From a checkpoint of a small mixture-of-experts model trained on Wikipedia: 224 tanh GELU neurons an expert.
Below are experts of layer 2 (counted from 0) of a mixture-of-experts language model. Rows are named router (the router's row for the expert), up (a neuron's input weights, with its number), down (a neuron's output weights, with its number) and show model dimensions 0-255. Each number is 128 + 24 x the weight over its row's rms, rounded and kept within 0 to 255. Numbers have three digits each.
Before each expert's rows: "comes before" lists some tokens at least twice as common just after its tokens as in all text. This comes from a sample of Wikipedia text that the model never trained on. Tokens count by the router's weight.

# expert 12
comes before: " a", " ", " the", " an", "t", "ed"
router:113151139104094148103120157146143148132135133138119126096148140119123157188099106142052136122087124131090158143102098123097139123142145134133125136128111152153132082143113121145135112156125089164113161133089108149133144102152112131125110143113120099126146160102148114134106136134103116145135119140115109147128142128201137187103167047128135133112106140109129139127140092161107135134122136104163165130095120165130139131154126139127142117142159144109123122131119156134191165175093134099130119148147142112135097122146143138148177149117097111135175142100139128137120130172112113132103121123155121140154125145172141166150126146101131146146096102114144127166079106122093151082137135096091088118128120119201146142181128097157136101138135080161135085127090109123103132164149138
up1:116082167161126133145111094123140129096125099122148119108135116166134127100156121090115148152114114107141159173163110106070076109176132080098111142145144099144140109103150099131136124102152117133156116118131087161141114136093128143119131146098090128165105115081127124122077084154142109125131136106132141127139149114126130160144144145102171155163058092137114191109110142127103171096185111117128083151133100144131105122118127135157144161131084157128129101121113156150119157144131127075132133123166135117121080091142122121148141123150096099129142142112098131103125121150107125107108130141110172146156093130148132146079180126147164154121162120118140136135104140122161127095156159153146132130164125127142089099167114126113145137106101107111154163111123118129091163129122166
down1:087117107138101103158112165136139165142111124094135136163171108096120120101135186100136114145149140105147138174105096133178189132153119135157109148124134157137120107109082112138121135152101114147124118104118163123087084096143126137114172145136147135129150125125124137098118103110148162158145132100115143138170133100134065094154121150158095103110120122128100095158114137142128111177137138122101099124113137165124165088113113147113125077112102109150128112176132159127131114143131119145131135167108107131124113115123148159125115143123061083116133093104144060125107115116148109158136160125088102105143181129131111129110139143099144147172154083166112122103129125130135149089114132110114141144103129124134123123100127160158167131117117178099152119127171144167095125138077124
up2:079109133148159124121145143121111108074134135149154139126143135107126126122148105154092121140149110105070125103084118094083135138106130146186183154098134129116098092146088125122131095073113135121108095136118139141106124159144108129166110143142096119149126139116152077107090122158088121129130135172141097129138146139172142134147165094149119107134086094157102141109120174128167155175106130134119135143104160162134148121172123135099130104194149144160096114115140134131118128168117109121121146103126141137143140120148092140141095095129099121145161157102110136120102164132121137077145107182136138122121102128151130144161126120106116131151104119140102114144081129152093117070102115137132141110193124127140123125108115110167172081170121139162125125141145097128145144140164134
down2:088139114154181133167167148130116107123101121127099153111089153166113150114149100079102092131118146131141122149132145158150134100172106136122151177100148093105103165163144135102144146129180140114119090149167184156131136128121152135119114082155114174123073136131130125158166142169144143125131114156087133113119145107099110102065143165085133118139127125144143114161081124134117128123129145145113113151113119135124102114112136110105148136171141130136152116167160119093145141167148165169158101138139166122119123136150100121113129137083112110114149090153136137152122155145138143097182115129098121137140143166167101111144152131170082127092113084143124112151139115114119114113115076123166096124142122081131103136135125125146160119136138142118117091157170131111149158164147124
up3:136115126171148150115160118080140117138140080142125090098141134083138155088154114126160098151146144124115131127101110083137087189183099112136103136133108097147154128106116118139119141137130108145112104139109099151140125156137135127108105125150118076132152087184146096133152136091113169146137161162139110098121105101098118159114170116161122163154102162144127170099134138132113147148150154141098146134142131136137099095139152113109131129210109164134102137139108167116147137143148138149137133166126118089118121094146136135123128144093112136166121139096093121170103169133128104103136124131086144091158134116099109106117151140116107126149142114086127128111120131129142108136155094142125171171128167108113103088144096132093099110207173139122105140133132150149124155150112107
down3:146138131121097100100144112123119122134157107116126150161148096165134130129163102129121107095173113103095146126121136090119136115119119115168128126107136138093097104137106114129131145124177122130113132162136151108166123158145159128132159116114118164149109114131121145101124086119156130165110158106183107135118118142091124095149117119154159180119083168078116117116109120137131110153189131125127158128117146135149123106128124109152125149167129147156120122156115150145127132100122156164134147130133086125120142101122090150150149111100114110113164109111082077121121171101167102141115101108147120145120153107096096086166143158097086091172153153114161090163127093146122103131094129163096144120125141211106086106150098128137134126156160145145161127075151143163123079150134133
up4:127150152132150094163108106102158136113102080130121138142130129089117121121098157100145112145107148123109149098142134106133121143144165170168134159149118132147118135067136148104158104136113154157143122137148136084124098146165134093169136130132121130124099158074131107130140147064121094119150143135115160119091122084104157121146121101106132081078166131133148148125165080143114137073119155089144155133096122148143122105084095128143116173148146081100174109129079154103112126173113079122137153142183113126111104118143149110138189143155097129132120148143131107111130133113096112129152181129160135133159151121125123121085121184122147167134137135150125144148108121116136108131154134118142153122120103110126135082168131104130100149135107133137159117096166136164141141126140167
down4:117132131167105109124121148099146125140160090109141126180090131065117110108125159123167158128094103157113105140133116096096106143144164118213112163138137149146117145090121153130106103152143178129153135107122109065131155129137119140142116116127125140082153122141168087091091152144147141149116141118083164163115134118110124117157116101139101151135133080085095140134147137136130091168142133115073156120121087153144136142103133140096144116107126137121163156143134130132136125129143125158189123076115144120109113159168175139106134122152109134098118146142110150111126124124108162111139123099140145118131105167113126148086116108128163134131109144063108162116117121131123137146120145092133178147121153098135114115150148112091082134143130126162125147138181148167086107120139112

# expert 52
comes before: " ", " the", " a", " other", " re", " was"
router:137128135138140148085133112118113147128106095161112162116136147115150079162106113136102059078136102163104143088111141105119137112142149126148130104083085147181177106142118142147145096141132114108133141107118075115133127119096096176138110131153116127111194151101162134163131081140091151150160107087096113123153140108122111162122155122121139125111123121135130148165147155115111132103137087113153136114146110148132165120171142120121099169142153094116125133106120151139084159153089110160097142141099106155128101154130150095112122125103171102148153164101106160128156123183077102086134105122153133159123130115117128139122134141082146112118116140111159141148106108162086099115160125129113169143110110114104155133127108143135136114151136171149129108119092122150130104158131079
up1:138128105130130089124093114107114133124090169104137179117127095172147121162130122099135154126126167131131097149099147113111134148158124096120131120135124149140123100182122123164103132148146107164111115178154091109130146154117131150119130111106165128146130137151142139113144124181131126147140101117128124099164136126094161167116101116102088136093098100132104180152137106152127090106142116126136136095175131109165150118140142144157153083096129132116120092115139121158127143109156193141133119106087088125094100123093171121140105092114140094125130112077142086142143150129106159140089171131102114139110122103109156099119123137171163112116138183081125106125105114142164126119165155178114122135079107110129126117092096127117116163123099144114119106114134120160149101089184151
down1:167102123109150118123125134091135128134098150127196112136102161140118133154117151146111159159134125117117135158119113123105159164108156087124082176130091103132104142132141136145146122097118100115110130159137157135161132117154152099150128167111112159135084146118129141106123103107118165145155153124153133109103103132096143099113185129147161119123105143130153149107115115152131120121091119134108126150105128124073113130152139212130131145144087144115145143141108152133089096104143154185115149111115096130098148139135129116120110117101117129123117146092112106132101081068175122153114149133162125084150106103151059103122126155133112119108124128096093123117102121089164155101123095107138166136107171152109132119104085148145122126153128131154147152087178135121159186117134101
up2:115099138192109149125121141151126135123099080179122146121113129149148142150068127129118106143105123151095112092105112060121142113088147158097092131121097139128159162115114102124165172106140117159158120121138168117099117107192083154111123142147119146116103136091129123121186124100120140145153108145095123089163134109138129160140114144149128155129150132182107112084136151106153164096095109112163111152105133139083160115114130130108083166164111137145120125144105131138111132153097077132151091110163147163181137146126169142121116135167120102135165099180105118135117100116139178111124144119145155136120112121119117083135135144108174115112099134106109119130088119123143123132144157151134120106105118077114125160106131128129145157168135112129114101121150090113135143133138121
down2:063129104132121106110140128132109098110121131151156188114160111143160119161169148129096150118109084151112121192131105186119153135158125127117134141110156151101141099144124131111091124148129162146089126108134107122144116168090158113158097151131129124122127119135134130166121129134096118118093125111135161149126128143087119168133153120153163139174179148116079160132126121136123188140131159169091122118113127133095100113199161167166121119134090108111089139157143165133113084109140164145151169125160120114118141117164117096131168100131126110123126175131095142108100164107140121164130147118145102122090115130118143164127146150140109168148148114111080114141124127140160150136095143151083140125116133163158114143109158129173136138129156099107144148111151135123096149109146144
up3:172141159122141134112142075144146124093126147124150135092124113176120128122129144163099120118130193172154115134153077097136155143177096096111101148153099162128176116148109110135120140096122105086122164161077110149113133118137162122151123164144090170092149133109142140105129160136129140100138159180161144116095097155101121102103149100116096131162140112157161113147155143108104150123124146166107128123146153104123135172138154183130144149136134083168127119142080111103126113106113100120092137119144168142159105130136127101136122145143152127135137088118127116162160141118124125075122131130124125146111154116128121087107143136086126120146150170105137097129161099133085164111121112094119130134136111138125187104133115108091132082136155096091130116107109103152115163146146102
down3:182146162107082111125130161113130104060105144164118135143142122155059122101128127139140125067158128124131139141169118142126147134128138114111150134158098138164129124109126140133114092152161145127126099165090091083117086139112113115138146128128161145146152111127150179148081134152169092099094109098114148117105093129117108144096151138150116147134160158116136141129111155129126154166147170127118097124106126112169134109171129107140138120144069129132146145155154131136135145116100133135153114100145151125100153130078140128138129131182102119146081122132102132149165168168113099133143128127161130124121128152177114139125082143140128129114167131130153129089175113147112154147120113134172102153139137106109137122107090175117152088105173091120123096138156130087113103136163110
up4:127134119120137147121158102139121093111103160193138078144146146142131146106119119136135129131124138123095125162089165128149137087109141143148143162147113096112181126124122128130118126115092153155104119164146149139098130152132106108150096142152164076091128095072135166127135159154121106171129141136113161110116104197127117115104165113084114132147152166114100141098139101165156133140120130155128141133120126096101147099160097132122143100135151127140105134164158171127111070102082103094155109101105129107138100111153083118188125163114172159142132136154112134157142111117130171088137134129127097131143121106134113104116161179122122145153110138159180085167139112123118155118144166115095148150102164126147115143171140141130111113149092110130114100121128154129134095149119104
down4:091119123105182097123126137119099133127141151088131133143109126134190122132149114125138112116096120131128137173093130130108115129146106107110146124165158091160181125091111118144100168157091153132132079164096126111115097121148133117095129108115147130118095147160126139150123122093097188087117093161065128142120151136083145137123118133135173164148108195155082112127120126113127122138125120130113163160161119093114100112107190151140130079124109140086151115114069118133148151126125157113120115157153135144142090100088162136162134118141163141114140125165178117103107084107121098099175132132144148109135104104101100153141146138128127140119117120135123115125151119148136088089125121126126132146106153160148135112127143122102125093107097136081149096166126110097124138133125168

# expert 19
comes before: " ", " the", " a", " been", " he", " re"
router:170139158179144139137130119116153121102130101162144142103122156098117127178114083188112071105132103119075161119121120120130143118160151144119071171119112167156148080161110116131130169202123113113091130138129108084112096107126090125120103180128123125142129135124110101149163128127130147125166110109091110151123126149158125168100142096134174111097144123145145127135141120152101144097138117141156125120104127128086130122165161134082094145140144148123149121158092185138109159122115113106146138118138165138127127117138135115094126125116135131162115152091098118130164149144124119139087133104135121117098177158145121127172106152113136081117089126106145136141088114143118105123167130117121170097128133106123143147181122120134126119165121152124120125117135128127088085160185133
up1:148123111090161132133114177092134127121129149142123111109131138153132111168161146113071128105089112127110145137110117114113112138149098148141119132130096091160137148108094134068111141136083144185108121119126147087133175153129180125120122135112102152132111153136172119138124107122118125114110146184133122110182115126126142148130124098158122090126113098144176122139119107128134156104125136103167097069142127156160135121147154052129128136092115114138129165128123130123133101097179175167133110128116160114114116136148140119119150131202137077109147085134179113181094105110117105130114132115090144108100112170127129140127089087144131176120111113120124171120106134151123113107130104149126165119151126166171151135129148136110170133116122170109135160095119130131134120110134146
down1:123131091083124140114166168124158131147118159148129105142115131116123068157129161120083083110147155119107142146122165115119114067127085157148163103155133151111143148098112105101130122111109077131176156139116168144100139123141133134117119115153095171121114147162111164177118162111167078187107126158116103121129085118107135116110112120158095123127186129128179139146103127112164125134130129114138148126133120150133157126165121129121130144129107089108124149150165112105123107110121167058128115128112114128133133150121142097107141135091155127101148143177143151105082128110099155128108082144079138106138079147105127166135095120138117149118142118160110138129106155115133123119142114145110115145131105106177177145129122135150167141157158113098135141105134109144168166136090132
up2:170108169127153127132171173101153143097128126128065121116143097091119166115155111138142147139145166146125096112148174166148115131113108136123146124132138131126117140116148133117117139137161129118125116168107137110154123128202169102154147129120104101075147122121141155153142117145134073125167133119150135071096136130078126113150129136129118120152119129133138173162141102132074157147122121154159086129128120110126116127128094138097107142152126114111121139136142153105128116123121080143137148171134108114117122116186102117155121098115123086116149139084116143150111114123171103142173149144122133135139117146090136167086114140089160129149166162113158097106130081119112166108092101097113103164091148156117105134107134106121151119105152154127144144099114208110168139134093133
down2:148106144084125148140110156091141138137148109154110143118132143147155132145109123131147163103161136064073099124137136122099117081157122168103155178115121110133115122091155122130120103133113114105135155154168121121124155143161145101133174130162081134121107119097099143159109113123119103131114165096123108117156105127130145125112125088138121096125126109122107134136121160087140154129158154127098106097147097120118135133113125092157108088103116104114147138083174132121074144112163128126095151141109153164142178135130114129134078090060128116112096174135113147123116132134132092130116111075082132145152147133125135129096167137147123160147175118175153159127163155137169134153134114122157115086141182145072121098155118138150129125127161108141106140095133163160129130128148109
up3:143155099138122129147120151095137117155153137135081101120093118160110121169101132133113076129164109120123138136119121189129106106128148135111119110112135093168130119087129111115152145107160126182133126129124131114155134138101159111109111121117118101125108154142143128133142111110146139111119136130173102100138062150087088116127133136112145113125139151122129129128135114124103127073121102124122158199114137136152139089110095120148103121110125154108102167146094182154111113171122117148134119134156168114131142143157131096096102104175110144074089130100180147168108156169109107158141119116106115113123109085155121120142118121151128137130146101172144137143097177122125097069151120133102147126166156131143131144166174144122156129162088081126138157110133145124185179158129133
down3:105160139122132098145124063107115137150131146136160128151123136143079086136171105101077130088095140128134158165131148194142136129109140148152148136134153099095163118165182138087171148146110093126128126105100144142122078147160134153128133089117141184195148140131147170137151107094194117108157180149127164124159146153140099114099111140145103105145135118137178129113103133126123120130145114098133130093128134146126149126127118125101152117109121110087098134160177092127154113130136142131119118132120114132110104123136129140152125119106139098125118163140124126127124145099133153141140110112126134147154103129090175138135122105132112113123122098143094156119142128119160121122083110119060149118145102111127167137127134126114205152148112122107135149113155076161101101104113158
up4:117185151147167140096114134127137135128111097127133126162095119158154146172135134099124135151105137130116117157114143103120110122156144116109111115114090145081152100126123118146117113124109139159135109089150148151142144095146147090122119101140096092105123129141143129141100096115073141118094089149091131105127135191112099099122135076149109118195154144141152108153136102089130140151079123147118141152079093102124134082170128129071089159140106150110125162114095116159153113113155111139140149125109117109138114132139133131108109135139091184166107126161159092162146131143092132163167142113124136123137131146143108165136193139131128166140139109067142117138097130144122133140113113136149150161148092146144120114117148123146112142120127122078107128112064149125131144136065138
down4:113104149122081107156138091150107113122090106096119125162146133131127093097098161174096114168067128153114149127112110158152158153062111183132171109095132110127118129135118126092130157141103084141142134141135127116076140132151099100098102130167153148140106168138113119102157111097128132110136142197113173129121141137131130132110128127115127112116120098106094143133121134116160077131125115093149130116133179165147145108133092088146096167113135177113136142146125120138124122126128127128134094130155131164148155140147110168138122129100128133112133179125152151139139143138087113147149149090111110117108133125114163078154159164109134136105111144075121108107122107160127146104147149091115101119103127153138153103197135138156167150130136157098153084145170134129111111157132101